From a checkpoint of a small mixture-of-experts model trained on Wikipedia.
Size: 14 layers, width 256, 46.9M parameters.
Below are experts of layer 7 (counted from 0) of a mixture-of-experts language model. Rows are named router (the router's row for the expert) and show model dimensions 0-255. Each number is 128 + 32 x the weight over its row's rms, rounded and kept within 0 to 255.
After each expert's rows: "raises" lists some tokens whose logits its average output raises strongly, later layers aside. This comes from a sample of Wikipedia text that the model never trained on.

# expert 2
router [112 151 152 112 173 179 128 138 133 185 154 113 112 125 111 105 100  70 140 126 164  97 111 119 159  96 171 112 171 135 172 143 102 183 159 131 141 167 117  96 144 127 165  92 123 145  94 113 143 122  68  85 111 142 128 122 134 167 124 101  83 154 128 129 113 149 113 127 157 122 164 157 155 142 109 162 115 146 175 128 147 106 144 142 193 100 182  86 133 128  89 149  94 144  85 144 160 109 110 112 108  85 167 143 106 154  49 113 147  93  82 149 135 149 178 139 178 142 142 121 108 198 128  93  91 135 158 100 150 146 144 175 182 163 144 125 118 209 109 112  91  94  92  73 120 145 144 124  48 172 108 139 149 116 136 113 155 144  96 166  95 148 155  69 152 141 116 192  78 120 133 123 170 164 167  71 118 143 119  91 114 104 158 166 101 117 105 116 157  99 162 121 109 197 187  89 110 141  90 184 125 166 175 117  89 191  81 112 212 131 105  78 140 166 138  92 137 148 124 137  45  66 141 109 143 122 171 193  66 125 136 205 139 123 152 160 134 126 115  98 104 158 177 158  93  97 110  81 148 166  87  97 155 162 130 105]
raises: "aling", " final", "olution"

# expert 72
router [188 104 160 142 133 134 122 112 177 127 180 130 121 155 176 148 133  87 188 152 104  78 161 178 181 131 146 108 151  56 112 140 115 112 118  86 140 131 101 116 140  99 146 151 136 139 109 121 122 124  52  51 127 147  79 111 162 149 115 177 106 199 180 106 179 127 104 116 143 125 113 118 182 188 143 120 134 153 103 129 100 103 132 107  97 163 142  69 140 194 102 158 123 115  86  94 118 103 121 106 135 133 187  94 115 119 129 144 132 108  84 115 127 132 107 150 151  89 137 112  89 119 153 126 147 114 173  78 143 158  86 127  96 140 127 106 110 204 159 183 102 121 100 132 147 121 106 172 107 158 141  94  85 127 110 166 174 143  93 176  53 136 109 108 165  94 149 164  82 100 120 150 204 169 220  75 116 111 119  95 125 105  90 177 145  95  38 112 148 117 128 148 146 178 188 136 156 159  95 136 143 132 152 131 127 135 112  84 140 118  90  62 146 159 105  80 149 133 132 149 136 131 127 131  82  68 175 109 111  84  96 148 175  97 156 149  97 105 134 138 100 168  94 151 128 153 128  80 200 178 156  76 114 149 166 167]
raises: "ill", "ander", "ender", "urs", "use", "ribution"

# expert 60
router [143 131 136 138 126 148 107 115 157 159 159  88 138 103 155 129  84  82 156 149 142  55  90 201 148 149 159 157 108  76 143 168 185 140  90 128 151 179 130 116  78  97 188 162 130 159 112  93 129 117  72 122  89 154 143 144  77 121 115 155 148 148 121  64 181 183 155 113  64 118 108 153 200 169 159 127 141 112 126 199 177 122 109 123 124 102 154 107 136 128 131 154 114 127 155  88 101 101 155  94 182 115 173 152  88 114 137 130  98 148  98  92 124 111 119  93  85 145 140 168 104 130  78 128 102  87 164  33 165 160 132 139 131 124 103 105 111 151 179 140 135 127 111  99 113  74 143 203 128 131 130  93  65 122 115 180 161 116 100 141 127 116 143  99 128 169 110  97 128 121 113 108 198 130 180 131 111  59 147 116 102 128  87 170 113 147  73 149 166  80 150 173 106 231 141 155 134 163 128 113 139 124 151 190 147 174 128 110 143 133 102 131 163  81 139 102 145  87 178 188 139 126 121 143  84  55 130 114  69 126 135 158 155 140 163 122 138 134 110 115 107 148 116 154  79 141 165  97 141 154  91  97 148 208 139 171]
raises: "ian", "ut", "ur", "u", "ran", "fer"

# expert 29
router [160 134 133 141 201 180 157 124 170 118 161 107 111 144 166 154  85  73 129 136 126 141 126  96 116 145 161 123 194 165 165 121  95 117 107 141 150 198 125  72 170 121 154 148 123 123 106  85 145 167  92  62  43 200  92 110 157 152 163 104 110 202 166 140 134 148  85  69 150 110 145 117 167 146 116 115 160 135 137  95 123  73 122 109 181  95 135 113 159 133 114 106 120 109 152 101 162 134 141 107 112 139 185  89 128  89  63 115 124 109 114 102 171 139 173 140 162  72 131 192 106 138 117  83 124 109 107 114 155 153 110 151 151 109 143 136 154 166 124 114 104  89 100  86  81 136 142 133  71 149 100 169 148 116 125 136 173  84 126 168  83 114 130  92 137 117  83 124  87 143 153 167 224 143 141 152 118 142 128  86 105 148  84 165 112 128  74 156 108  40 175 106 134 156 172 118 159 144  54 141 132 139 117 123 119 156 150  98 158 120 115 139 126 153 189  98 157 146 122 158 104  63 110  93 147  86 184 152 146 161  93 142 144  72 185 140 153 200 157 105 151 142 117  80 104  92 152 123 177 124 144  85 175 103  97 161]
raises: "ified", "ification", "ifying", "itude", "ify", "ic"

# expert 96
router [198 162 115 125 194 135 130 131 144 188 144  82 110  87 179 101 117  97 159 157 150 116 123 181 186 167 113 110 118 111 132 157 157 146 127 119 145 177  83 112 118  89 109  83 150 159 128 166 130 114  75 105 139 144 106 146  88 172 105 145  63 151 130  95 102 128 122  83 109 113 115 148 147 100 144  81 129 119 118 180 123 136 127 128 184  42 117  98 125 164  74 124 120 153  60 101 138  90 137 110 129 116 121 110  53 120 102  87 113 100  93 139 140 154 157 121 178 108 130 101  95 121 116  91 128 108 139  79 156 209 135 181  93  75 105 150  88 108 113 130 135 137 122  81 137 135 129 113 114 114  70 109 140 103 126 143 158  97 116 122  91 125  78 146 166 108 148 174  63 126 169 121 186 140 189 122  96  97 111  76 115 101 100 171  74  78  62 122 121  85 110 135 125 155 209 122 157 156 119 121 129 134 187 123 100 157 158  76 185 119  84  87 127 115  84  67 113 100 155 175 161  73  82 153 138 124 154 141 129 124 135 152 151 156 147 107 107 189  87 109 111 132  79  89  65 120 187  93 127 170 106  70 127 160  76 128]
raises: "it", "ter", "fl", " the", " ", "side"

# expert 111
router [168 118  82  92 141 159  58 147 139 113 126 128 130 123 125  82 146 149 142 178 144  93 136 177 144 131 101 117 134  69 134 133 128 134 131 132 118 167 118  72 167 124 126  80 118 114  67 107 182 187  94 117 110 142  90 128 168 130 123 149 118 149 162 126 141 143  94  81 112 129  99 141 170 183 144 111 140 100 131 150 148 102 154 105 171 140 165 100 162  81 121 173 131 107 116 105  95 157 192  94  87 102 155  79 114  55 170 149 102 139 111 175 174 162 181 100 176  96 154  97 151 152 122  89  95 154 188 118 169 139 172 182 139 102 158 138 141 169 132 161 110  99  89 126  82  99 107 127 129  56 123 136 142 162 151 108 192  90 125 106 135  78 172 108 142 179 154 129  89 118 154 139 127 150 186 134 150 149 151 151  56 151 134 144 117  86 101 112 140 154 148 112  61 159 148 109  84 133  75 131 147 112 202 186 162  89 145 168 157 110  94  84 158 107  62 116 150 128 112 159  63 142 144 137 151 120 157 200 121 106 116 127  99 144 186  73  93 181  92 134 160 129  87 123 129 146 112 178 125 180  56 145 155 186 112 182]
raises: " and", " |\n", "==\n", " in", "."

# expert 102
router [201 154 113 115 209 186 142 148 165 110 159 118 113 136 122 130 129  66 143 151 119 126  92 148 115 157 166 108 119  93 147 160  95 155 143 143 146 169 116  98 137 137 159 180 149 148 148  88 135 150  57 111 106 171 117 123 148 143 106 129  78 180 161  81 132  98 106  82 105 101 108 128 188 131 157  80 129 128 103  98 147 115  90  88 170 147 163  86 148 103  94  68 116 121 127 113 145 152 161  78 138 146 198 104 129 129 103  95  97  59 128 133 130 131 138 176 113 123 166 125  64 126 114 110  87 144 181  73 154 161 170 117 140 133 121 121 180 209 131 113 116 101 117  83  94 165 119 140  56 130 129 176 115 115 122  60 140 164  64 137 118 136 189  80 167 179 119 114 123 107 188 111 219 120 109 164 120 136 128  93 105 176 118 143 157  91  90 146 117  73 148 135 142 155 198 126 123 152 101 152 177 157 158 139 155 195 129 114 135 111  71 123 155 148  99 102 144 125 158 139 135 107  92 116 150 109 166 131  50 133 148 173 149 138 210 126  94 180  82 112 132 133 166 101 135 143 155  87 139 168  98 136 178 133 170 112]
raises: "y", "in", "anth", "ston", "ine", "ford"

# expert 40
router [123 156 191 127 149 159  90  93 166  95 111 111  91 143 128 163 115  93 137 136 184 140 127 108 150 103 176 121 127 160 185 128 116 177 150  79 207 208  98 119 144 126 126  92 154 165  44 157 165 159 118  59 128 126 147 116 187 147 100  78 119 151 181 172 122 154 128 104 127 163 137 144 157 143  84 154 137  68 155 174  92 147 136 146 192  99 137 137 135  87 135 155 103 117  90 136 144 136 178 145 123  89 152 143 124  74  75  79 106 100  54 149 167 128 153 144 178 143 105 122 118 126 149  83 131 168 133  94 144 135 124 143 145  83 149 113 116 207  81 131 150 118  94  90 140 158 145 133  49 144 124 106 162 112 138 124 118 112 108 159  67 188 126  96 179 115 140 172  68  95 160 128 203 190 152  98 155 176 100 113 104 150 108 159  97 109 106 131 142  50 138  64  96 161 117 110 116 115  44 169 117 108 128 129  99 134  73 113 151  88 130  98 125 122 118 137 126 128 104 141  52  76  98 108 154  99 146 195 121 157 128 138 159 111 166 165  99 139 135  99 135 126 145 140 113 110 172 104 166 113 101  89 143 115 143 120]
raises: "ies", "odox", "asing", "book", "ythm"

# expert 26
router [135 103 120 125 166 124 109 143 138 102 125  46  73 116 152 126  65  99 125 116 118 141 141 190 171 153 173 128 130 127 138 134 174 101 154 156 124 118  92 124 126 166 128 112 129 144  69 185 150 137 130  83 107 172  52 133 156 122 127 120  76 155 155  97 139 152 157 101 111  93 150 164 119 150 112  76 139 137 103 136 154 132 121 107 180 164 127 100 128 134 144 122  95  87 109  95 126 105 164  56 113  80 119 129 123  99 135 155  73 150  72 113 127 167 153 119 141 104 196 139 127  88 136 105  65 145 137  69 104 163 140 189 139 110 123 117  83 147 140 153  45  57 110  29 137 144 131 167  74 121  88 184 147 107 124 110 135 115 150 119 139  91 186  87 167 135 141 127  99  41 117  91 146  88 114 192 150 153 127 120  69 131  92 119 134  82 124 165 111 140 149 149 116 181 153  91  81 128  85 113 156 120 184 188  87 121 123 122 153 114  98  54 137 164 115 116 171 135 125 138 114  58 126 106 166 117 214 126 134 172 167 135 199 102 148 143 129 112 159 131 159 137 157 138 118 112 174 121 194 115 133  75 110 161 121 133]
raises: "pro", "s", "also", "from", "or", "Note"

# expert 103
router [112 151 132  54 173 109 101 131 118 106 124 106 121 160 111 147  58  92 110 131 167 153 172 161 143  98 119  87 162 137 131 154 100 170 159 113 180 143  76 123 144 115 136 127 164 164 106 148 110  80  70  44 135 138 122 136 141 160 107 101  79 169 133 104 139 142 164 132 119 128 173 106 146 108  96 125 118 136 103 170  84 115 109 184 161 110 169 110 109 112  87 151 112  97  60 141 133 133 142 126  86  89 176 111 148 140  70 157 189  80 121 176 174 118 197 120 173 119 102 131 166 162 127 103  96 157 145 110 135 137 145 176 145  86 126 133  75 163 151 146 140 144 127 107 151 128 165 117  95  97 135 135 122 128 192 145 162 159  73 132  89 108  90 130 211 163 140 135  71 136 110  88 156 166 136  77 153 162  90  90 122 119 144 140  53 147  83 127 136  88 165  74 129 188 176 150 131 114 127 155  39 167 194 173 107 113  81 150 158 148 128  66 112  98  98  93 133 114 137 195 104 125 118 111 139  97 149 165 131 176 136 170 139 112 156 157 134 133 161 115  72 108 128 145 111  90 130  79 158 176  77  72 184 141 162  98]
raises: " a", " an", " the"

# expert 58
router [172 143 134 140 183 168 177 147 115  99 154  89 120 102 122 116 113 118 136 155 130 111 104 179 159 155 166 124 136 118 163 153 180 166  87 101 141 197  98 110  90 129 133 197 144 132 114  94 136 125  75 116 129 172 111 142 143 142 142  85 115 209 149  66 149 161 102  79 158  81 151 124 193 147 123  56 158 114  98 132 144 109 162 108 161  91 141  48 147  83 105 179  94 134 157  96 116 126 200  84 167 139 180  78 161 106 110  99 129 123 122 135 180 154 117 129 101 153 152 134 104 174  97 136  61 119 125 100 151 111 157 127 100 127  98 130 107 214  98 138  85  98  91  93 102 145 190 150  63 160 118 125 111 105 135 131 154  60  75 155 109 161 161  65 168 125 160 104  78  72 171  95 203 118  85 159 112 145 138  79 123 120 102 149 135 122 129 119 154  81 147 159 159 160 176 137 118 114  98 157 137 115 158 167 116 143 127 142 138 146  71 142 146  67 142 124 130 133 178 189 104 122  95 104 129  90 134 153  51 139 140 192 179  91 162 130  97 164 127 109 162 131 114 111 128 136 115  82 130 171 107 124 149 114 115 153]
raises: "i", "m", "en", "ia", "an", "ena"

# expert 94
router [153 156 162 109 179 137 125 123 195 102 187 104  78 119  91 166  91  88 144  94 174  85 157 154 152 146 126 173 205 144 139 183  88  90 112 133 139 144 143 135 148 125 196  68 155 109  97 110 138 212 100 102  94 180 149 126 134 118 160  85  69 175 126 121 110 148 134  50 178 147 146 121 127 156 139  71 161 113 155 124 171  83 134 118 187 105 130  92 145 125 138  83 102 116 100 145 149 123 144 117 140 118 176  92 181  98 134 126 133 106 104 116 142  99 163 146 104 142 102 141  83 137 124  95  85 162 112  53 142 147 173 125 115  79 158 137 177 166 124  95  71  88  64 114  95 172 148 116  55 128 118 173 116  95 124 126 125 132  90 157  44  96 126  95 180 113 132 147 130 105 126 146 234 155 121 116 122 110 121 102 143 178 129 116 126 112  76 137 137 126 124 113 106 104 160 120  96 148  63 119 165 113 110 160  85 187 125  99 108  64  99  96 179 127 153 138 159 137 140 124  80 136 150 146 119  82 163 145  78 149 143 111 103 126 158 154 146 178 142 105 155 151 139 113  98  92 180 107 162 154  96  83 160 141 172  95]
raises: "ie", "ile", "met", "ment", "me", "board"

# expert 92
router [121 162 188 114 158 174  52  93 153 153 125  87  95 126  99 130 114  96 156 115 116  62 129 102 153 116 152 120 157 145 180 170 128 129 132 164 138 183 156 168 125  96 128  95 130 188  89 111 141 189  96  88 126 141 140  89 111 109  95  65 133 130 168 138 166 157 124 100 116 149 101 166 148 185 114 165 145 110 127 135 144 159 107 155 188  90 149 122 160 142 113 109  79 135 104 151 172  92 186 131 171  99 165 148 154 122 131 151 126 120 107 137 123 114 154 119 133 163  85 112 124  99 143  94 124 147  90  93 194 141 123 114 141 120 169 108 156 182 117 104  87 118  43 102 152 162 161 152  73 135 100 185 137  95 135 144 178 127 127 170 132 107 143 110 168  88 116 150  85 117 135 178 184 195 165 103 128 149 125  91 157 153 110 187 135  94  45 163 181 100 126  64 108 213 131 110 129 112 102 101 122  89 182 180 165 134 114  72 131  56 122  76 147  95 143 116 140  86 157 110  95  87 122 136 135  81 142 164  55 163 100 135 184  97 140 192 146 119 151 154 107 143 110 144 112 150 155 125 184 144 120 110 136 182 139  87]
raises: "ds", "uct", "ex"

# expert 31
router [194 142 148  75 167 152  63 125 202  72 133 108 158 134 154 121 182 133 161 134 167 100  72 105 145 142 153 113 164  87 121 118 166 126 118 101 146 174 148  70  90 172 118 133 132 133  94 170 135 123  65  79 150 150 117 163 130 154 157 127  73 174 214  98 169 133 141 100 102  68  89 134 173 169  98  81 149 105  71 139 124  89 177 120 154 128 146 119 148  97 113 157 114  51 128  95  93 152 168  95 154 122 126 128 108  94 170 158 111 103 108 130 133 142 126 127 108 122 118 118  96 157 110  61 104 109 218 120 130 167 147 167 151 114 112 125  95 151 155 112 156  99  66 107  87 119 141 151  86 131 124 119 143 149 157 110 148  83 145 142  99 136 191 150 185 187 169 111 118 121 176 123 169 124 121 121 125 113 101 171 118 147 102 160 139  59  89  91 160 147 179 160 100 159 151 153 118 167 123 123 108  78 126 134 131 122 169  94 158 100  57  95 175 147  73  83 169  68 116 133  90 115 121 123 160  52 104 135  90 160 172 123 149 150 167 161 141 178 108 128 146 170 111 120 131 116 143 118 135 169 101 124 149 185 183 160]
raises: ":", " |", " the", " of", " a", " for"

# expert 1
router [149 147 159 109 179 139 104 154 104 141 166 104  83 157 104 136  72  98 147 149 180 148  58 122 204 117 107 129 145 118 146 114 130 120 137 117 172 155 114 113 118 132 171  77 168 128  81 173 134 176 124  74 128 160 134 121 147 139 125 131 157 143 156 129 148  94  90 106 192 124 135  62 185 162  75 104 171  64 125 144 107 122 135  67 148  99 142 185 154 149 150 113 149  98 118 170  85 133 148  45 116 141 123  56 100 127 130 129 110 114 137 158 160  75 165 142 183 139 152 157  88 163 130  95  97  93 121 122 177 163 133 166  98 115 183 166 153 186 111 142 127 128 152  83 113 130 122 152 114  64 149 113  74 108 166  84  79 112 115 130  49 152 132  90 148 158 172 182 106 129 167 178 150 193 168 114 161 124 104  81 120 175  78 140 126 128 128  88 168 129 160 131  76 147 143 114 108 163  86 158 121 117 144 115 125 179 121 139 212 153  84 115 111 103 135 102 117 108 107 123 128 125  86 160 118 129 166 184 101 111 151 161  82  95 167  94 125 178 174 177 115 139 106 130 149  85 114 136 176 189 145 134 148 139 115 200]
raises: "est", "ern", "red", "ers", "er", " F"

# expert 67
router [144 142 147  87 153 139 114 138 117 194 164 126 140 139 122 161 149 113  88 119 155 162 192 164 135 132 147  86 124 114  83 150 166  99 153 102 172 119 153 138 185 112  99  92  88 180 156  43  56 140  66  67 112 163 125 113  91 161 113 165  76 139 164 109  90 185 171 131 180 176 131 131 141 141 148 130 175 104 157 151 127 157 138 133 195 119  86  62 121 113 143 119 119  65 122 160  89 100 130 156  67 100 172 139 123 148 132 174 112  90 140 144 136  65  92 168 163 139 152  92 118 141 174  73  86 153 161 118 112 202 167 177 115 134 122 125  98 125 127 131 131  49 134 108 114 109 118 141 102  95 151 103 103 151 110  76 139 122  96 101  89  98 130  96 162 135 107 131 112 119 108 163 178 126 141 140 153 133 101 107 122 127 121 141 120  89 141  94 125  48 106 171 128 146 159 110 142 112 152 148  82 134 149 168 167 179 114  86 183 192 124 116 107  78 135 118 193 126 142 125 114 127 149 119 134  96 162 136 129 171 135 156 126 161 124 144 139 184 109 186 185 104 133 115  94  92 134 116 144 140  35 130 164 157 225  92]
raises: " a", " the", " an"

# expert 105
router [192 184 146 111 186 146  99 169 109  67 143 131 119 122 143 132 104  52 134 178 131 101 175 169 129 130 132 115 152 124 142 178 119 153 133 138 141 167 120 140 149 105 156 136 142 143 154 124 152 149 111  97 105 175  68 103 159 127 120 133 100 120 184 127 113 139  94  61 120  97 130 151 194 132 136  81 135 124  73 136 147  49  95 132 222 115 166  53 144 153 113 123 123 103  97 132 184 145 151 128 177 139 172  84 158  74 161 120 105 124 101 183 150 120 158 129 137 123 137 127  66 138 120 122 126 167 103  66 144 137 144 130  65  50 115 110 139 245 100 108 139  78  91 111  78 147 162 145  79 150 124 138 141  78 106 121 165 122 114 125  81 137 146  77 156  67 144 120  88 132 157  90 227 160  92 133 102 156 110 123 125 122 159 125  96  97  48  81 174  84 156 115 109 175 169 104 158 136  64 144 142  95 128 162 112 150 103 116 125  99 112 112 163 146 107 115 111 109 119 135 121 115 138  86 140  90 161 126 107 123 129 146 156 129 174 182 109 181 136 122 162 152  86  96 141 135 116  96 174 148 152  85 129 139 143 118]
raises: "na", "round", "va", "ana", "as", "an"

# expert 4
router [161 124 125 152 135  79 170 134 139 143 140  99 124 175 154 186 135 129 121  76 161 161 157 130 110 129 111 116 169  86 169 164 128 129 148  63 152 159 142 111 161 136 126 122 138 130 148  88 127 165  88  82  87 119  72 180 124 112 165 151 104 154 134  29 130 134 108 120 143 143 165 123 169 166 156 151 158  76  98 139  94  89 143 117 150 111  74 131 129 106 158 115 100 123 160  88 129 131 182 130 160 153 208 132 117 131 183 138 127  93  92  95 143 125 130 107 157  77 157 165 128 146  98 101 147 135 146 105 104 192 175 134 152  87  75 146 108 106 135 130 143  94  92  50 133 137 101 187  92 168 167 177 144 158 121 103 159  56  93 136  70  97 131 117 196 120 108 132 114  74  85 186 197 186 112 167 105  79 101  81 124 132 111 159 116 125  93  67 108  78 158  95 148 161 175 136 139 149  73 117 118 145 150 123  88 155 117  88 112 162 121 116 185 130 163 108 215 119 149 136  93 127 144 132  89  95 134 130  82 123 112 147 106 139 165  98 140 158 126 107 152 161 135 170  78 132 128  74 189 148 125  93 191 170 160 174]
raises: "ust", "ay", "uc", "ency", "ue", "ays"

# expert 127
router [168 160 117  89 158 188  72 111 202  71 131 133 159 151 133 127 166 153 187 123 100 137  68  97 169 101 110  74 134  84 136 125 199  98  76 126 165 170 183 110  98 149 125 137 130 110  85 139 122 176  74 113 142 167 129 170 150 142 166 152 116 206 172 157 109 116 143 109 133 104  68 134 172 147 104  76 146 108  95 109 149  82 164 111 167 147 136  99 157 116 103 150 102  76 100 131  82 152 142 108 154 110 131 159 112  88 177 168 117  81 113 164 168 167 121 105 121 113 144  90 152 165 133  56 117 111 214 135 165 158 135 156 140 101 145  99 124 167 152 148 137  98  67 145  79 114 122 174 103 124 109  82 121 144 146  82 140  68 165 142 117 100 167  91 171 129 171 101 117 128 140 121 147 136 139 114 160 136 130 142  92 154 115 127 138  67  94  95 183 179 152 143  95 156 163  98 101 167 105 162 127  79 160 123 120 102 159  99 143 139 116  38 164 133  57  71 167  96  93 145  87 138 135 168 129  86 130 148 130 147 173 165 106 131 174 136 135 200 118 151 144 155 119 151 112 133 165 174 127 172  80 106 134 138 168 138]
raises: " their", " an", " the", " another", " a", " his"

# expert 91
router [160 143 118 122 136 185  52  88 166 129 172 104 140 144 117 159 105  58 156 136 123  82 154 126 148 116 167 147 102 109 143 133 169  99 109 142 188 178 122  93  99 130 135 157 102 185  63  79 136 115 129  86 154 133 120 188 108 175 135 147 108 175 207 137 151 156 155 121  82  71 109 118 157 180 124 163 171 132 151 129  98 142 135 160 126 137 153 106 140  99 117 152 119  59 145 132 111 135 156 129 188  66 173 137  74 113  59 185 132 119 131 107 139 122 126 134 156 112 173 163  95 117 130  94  42  96 159  39 136 123  90 138 149 130 114  89 145 192 144 166 110 129 125 113 178  97 102 188 144 115  63  91  58 118 102 158 128 148 113 118 132 134  87 101 116 148 122 121 109  53 149 114 182 137 167 127 125 117 124  88  74 176  97 140 100 167  94 117 148 134 186 162  88 171 154 141 120 153 136 129  74 101 173 157 165 127 119 141 152 148  79  83 131 113 120 100 120  89 155 173 160 101 109 134  81  61 128 150 116 141 112 121 168 132 130 151 126 108  95 166 102 127  97 146 118 143 157 109 128 108  75  74 156 192  95 170]
raises: "ted", "International", "estyle", "ie", "ability", " Score"

# expert 37
router [173 105 169 112 189 209 121 162 130 122 150 136 106 118 133 120 111  97 182 181 162 159  60 180 154 169 153 142 155  96 147 154 145 139 142 125 131 194 139  96 146 130 195 140 139 187 102  90 121 100 100  97  58 147 120 110 159 136 127 120  96 208 118 111 111 132 108 110 109 144 132 163 219 152 118 122 134 174 123 146 146  64  87 114 142 134 134 125 183 109 101 126 126 145 125  65 123 136 129  97  90 120 191 118 112 144 131 109  95  63 108 104 114 133 145 135 133  88 148 118  82 122 118  85 110 141 179  89 154 199 177 130 138 137  86 150 157 149  99 159 129  65 131 110 149 137  94 161 104 125 101 150 103 121  92  99 135 140  82 135  89 100 182  94 213 151 146 118 111  84 179 106 146 122 162 123 116  96  87 115 142 138 128 180  66  83  73  96 107  97 172 141 150 161 215 140 134 153  84 142 182 141 172 150 101 173 151 142 155 161  88 107 147 123  98  77 136 158 104 164 101 119 116 130  84 105 123 140  92 129 130 198 149 173 187  87 121 120 105 153 106 113 161 161  97 125 129  99 156 181  75 130 170 160 143 101]
raises: "s", " and", ",", " &", "sh"

# expert 69
router [135  99 155 112 162  98  75  74 129 180 123 101 139 105 144 109 147 149 125 131 160 139 146 191 141  89 125 150 124  90 169 135  80 125 126  97 174 148 138 106 115 131  92  89 165 105 118 141 152 174 143 152  93 179  83 164 124 145  93  88 107 121 143 131 128 145 104 102 142 143 162 123 155 113 150 105 206 111 166 165 131 154 135  83 135 106 147 113  92  96 148 151  85 133 161 118 149 102 152 145 169 139 114  94 113  91  72 145 162 142 107 114 155 131  99  95 105 107 179 181  98 112  99 142  74 147 175 128 203 136  86 139 158 160 123  87 137 123 156 198 164  83 143 124 134 145 137 163 135 117  84 110 109  94  93 132 125  92  71 150 151  74 157 101 187 121 116 169  63 154 156 162 238 139 190 147 131 162  83  70 127  98 110 181 164 151 114 160 172 122 132 155 114 155 119 145  80 120 108 163 181 126 148 130 141 104  74 159 112 113  80  58 162  62 158 165 138  93 138 147  47  75 132 137 145 149 180 176  92 177 104 188 129  99 120  72  77  90  81 100 142 179 124 162 117 107 117 144 149 179 108 125 122 106 116 158]
raises: " The", " While", " They", " However", " When", " Although"

# expert 61
router [169 148 131  97 183 119 121 144 141  31 143  97 106 123 126 152 125  47 127 117 130 136 146 157 145 116 119 100 143 127 143 135  94 149 108 169 190 194 153 106 174 110 133 157 141 145  70 106 131 163 101  71 100 224  55 104 189 147 140 107  95 141 186 118  94 147 139 117 125  98 149 121 184 128  90  90 144  84 119 140 131  80 145 155 201 137 131  87  96 135  89 176 138 119 125  87 126 156 117 116 201 121 191 114 136  63 118 117 142  88  75 166 173 159 116 140 169 101 110 166  93 101 180  91 135 124 130  64 111 140 118 126 128  78  97 169 126 152  96 149 172 133  71 149 126 144 120 132  85 125 131 148 123  92 119  99 160 124 139 131 137 198 134  92 156 136 178 183 131  79 138  99 212 157 160 133 147 163 127  94 117 139 128 144  94 118  72 101 151 102 209 108 165 170 135 119 166 138  52 158 108  91 133 122 125 123 116  90 124 111 115 107 151 157  99 126 118 135 103 115 116 132 107 110 125  74 152 142 106 115 120 154 100 118 179 146 111 178 127 150 127 135  58 181 175 118 132  73 183 139 122  64 129 133  94  95]
raises: "ley", "-", "oms", "k"

# expert 68
router [148 164 134  42 184 142 151 170 154 144 132 126 138 176 109 167  69 110 139 101 130 109 168 161 168  86 162 150 190  92 100 153 102 137 122 141 103 140 105 108 191 116 134 142 139 106 135  91 148 166 113  83 123 192 151 125 131 141 141  85  61 217 171 130 106 140 144  91 173 107 161 150 122 166 169  81 150 139  72 124 120  99 138 148 127  86 140 109 144  72 121 140 124 119 114  76 119 142 152 100 122 101 161 108 166  98  93 162 129 111 100 102 171 139 207 150 165 100 141 187 104 158 182  95 135 128 132  85 103 174 168 134 109 165 115 140 149 157 135 156  62 115 129 138  89 143  83 161 115 144 118 117 116 117 114  72 119 131  97 168  87 159 129 113 190 159 133 148 113 115 107 184 209 151 159  83 127 130 104 112 128 183  68 101 117 140 119 169 108 120 119 103 157 163 142  74  99 165  88 164 150 158 131 154 125 163 147  76 160 103  76 108 177 133 122  90 178 140 139 185  92 103 152 158 117  86 159 125  98  96 130 127 107  83 137  91 197 179  69 103 190 193 113 145 124 109 151 123 154 152  95  72 160 109 154 137]
raises: "as", "son", "'s", "ing", "row", "ings"

# expert 106
router [200 148 173 109 205 152  69  61 146 101 102 110 104 109 157 130  97  84 138 167 130 106  66 156 107 115 154  41 150 142 166 120 175 153 130 148 138 148 124 129  90 139 133 103 133 134  67 170 122 101  95  67 121 149 126 146 182 151 114 145  81 141 175 110 143 105 115 107 107 112  84 112 207 124 139 114 104 129 109 164 101 144  94 154 118 130 142 125 154 127 122 179 103 110  74 129 138  70 144 123 142 117 177 147  51 121 103 102  80 163 112 182 190 142 105  84 141 131 135  80 144 110 164 106 138  66 169 115 205 124 136 160 130  80 101  86 133 164 162 183 174 116  71 118 160 137 150 178 104 113 121 170 120 134 120 141 146  90  70 104 148 123 149 127 163 157 199 139 127 113 142  99 143 164 170 157 116 141 104 107 116 115 106 170 121 119  94 140 200 139 229 138  65 164 160 108 153 127 139 167 111 111 179 124 155 103 146 117 133 102  83  85 141 114  68 122 138  81 107 199 134  86  94 149  99 115 142 166 139 130 159 176 132 145 181 159 104 151 130 160  85 110 106 135 117 169 147 132 131 160 121 107 149 106  93 178]
raises: " ", " —", "ed"

# expert 22
router [132 133 185  68 107 138 124  83 131 104 142 116 112 138 181 132 104  73 196 164 116 144 120 162 179 139 106 152 144 112 112 125 128 171  68  93 163 153  96 152 125 117 116 116 131 148  91 141 122 100 119  39 116 141 143 188 133 104 123 164 118 149 168 139 218 154 140 149 160 100 145 162 174 120 139 162 133  83  89 183 101 133 160 176 143 100 192 132 113 138 138 214 102 132 100 136 150  48 174 116  89 107 144 105 121 107 104 159 143 108  90 105 137 140 128 108 169 100 108 108 125 118 164 102  90 101 135 120 133 156 113 133  79  96 111  85  56 192 151 212  98 146 113 127 143 100 175 133 133 131 176  75 117 122 109 147 133  64  84 133 120 116 129 146 142 136 182 147  85  82 105 138 210 157 208  76 177 174 127 109 108 117  93 194 120 121  50 107 169 102 137  99  93 217 126  93 130 119  96 132 110 111 153 140 133 126 108 135 143 105 106 111 134 136 124 132 179 108  73 148 128 105 148 160  76  73 142 111 106 107 118 159 186  79 123 156 120 124 145 157  82 161  89 133 116 137 129 114 145 137 118  89 149 135 103 182]
raises: "redited", " cred", "ctor", "inguished"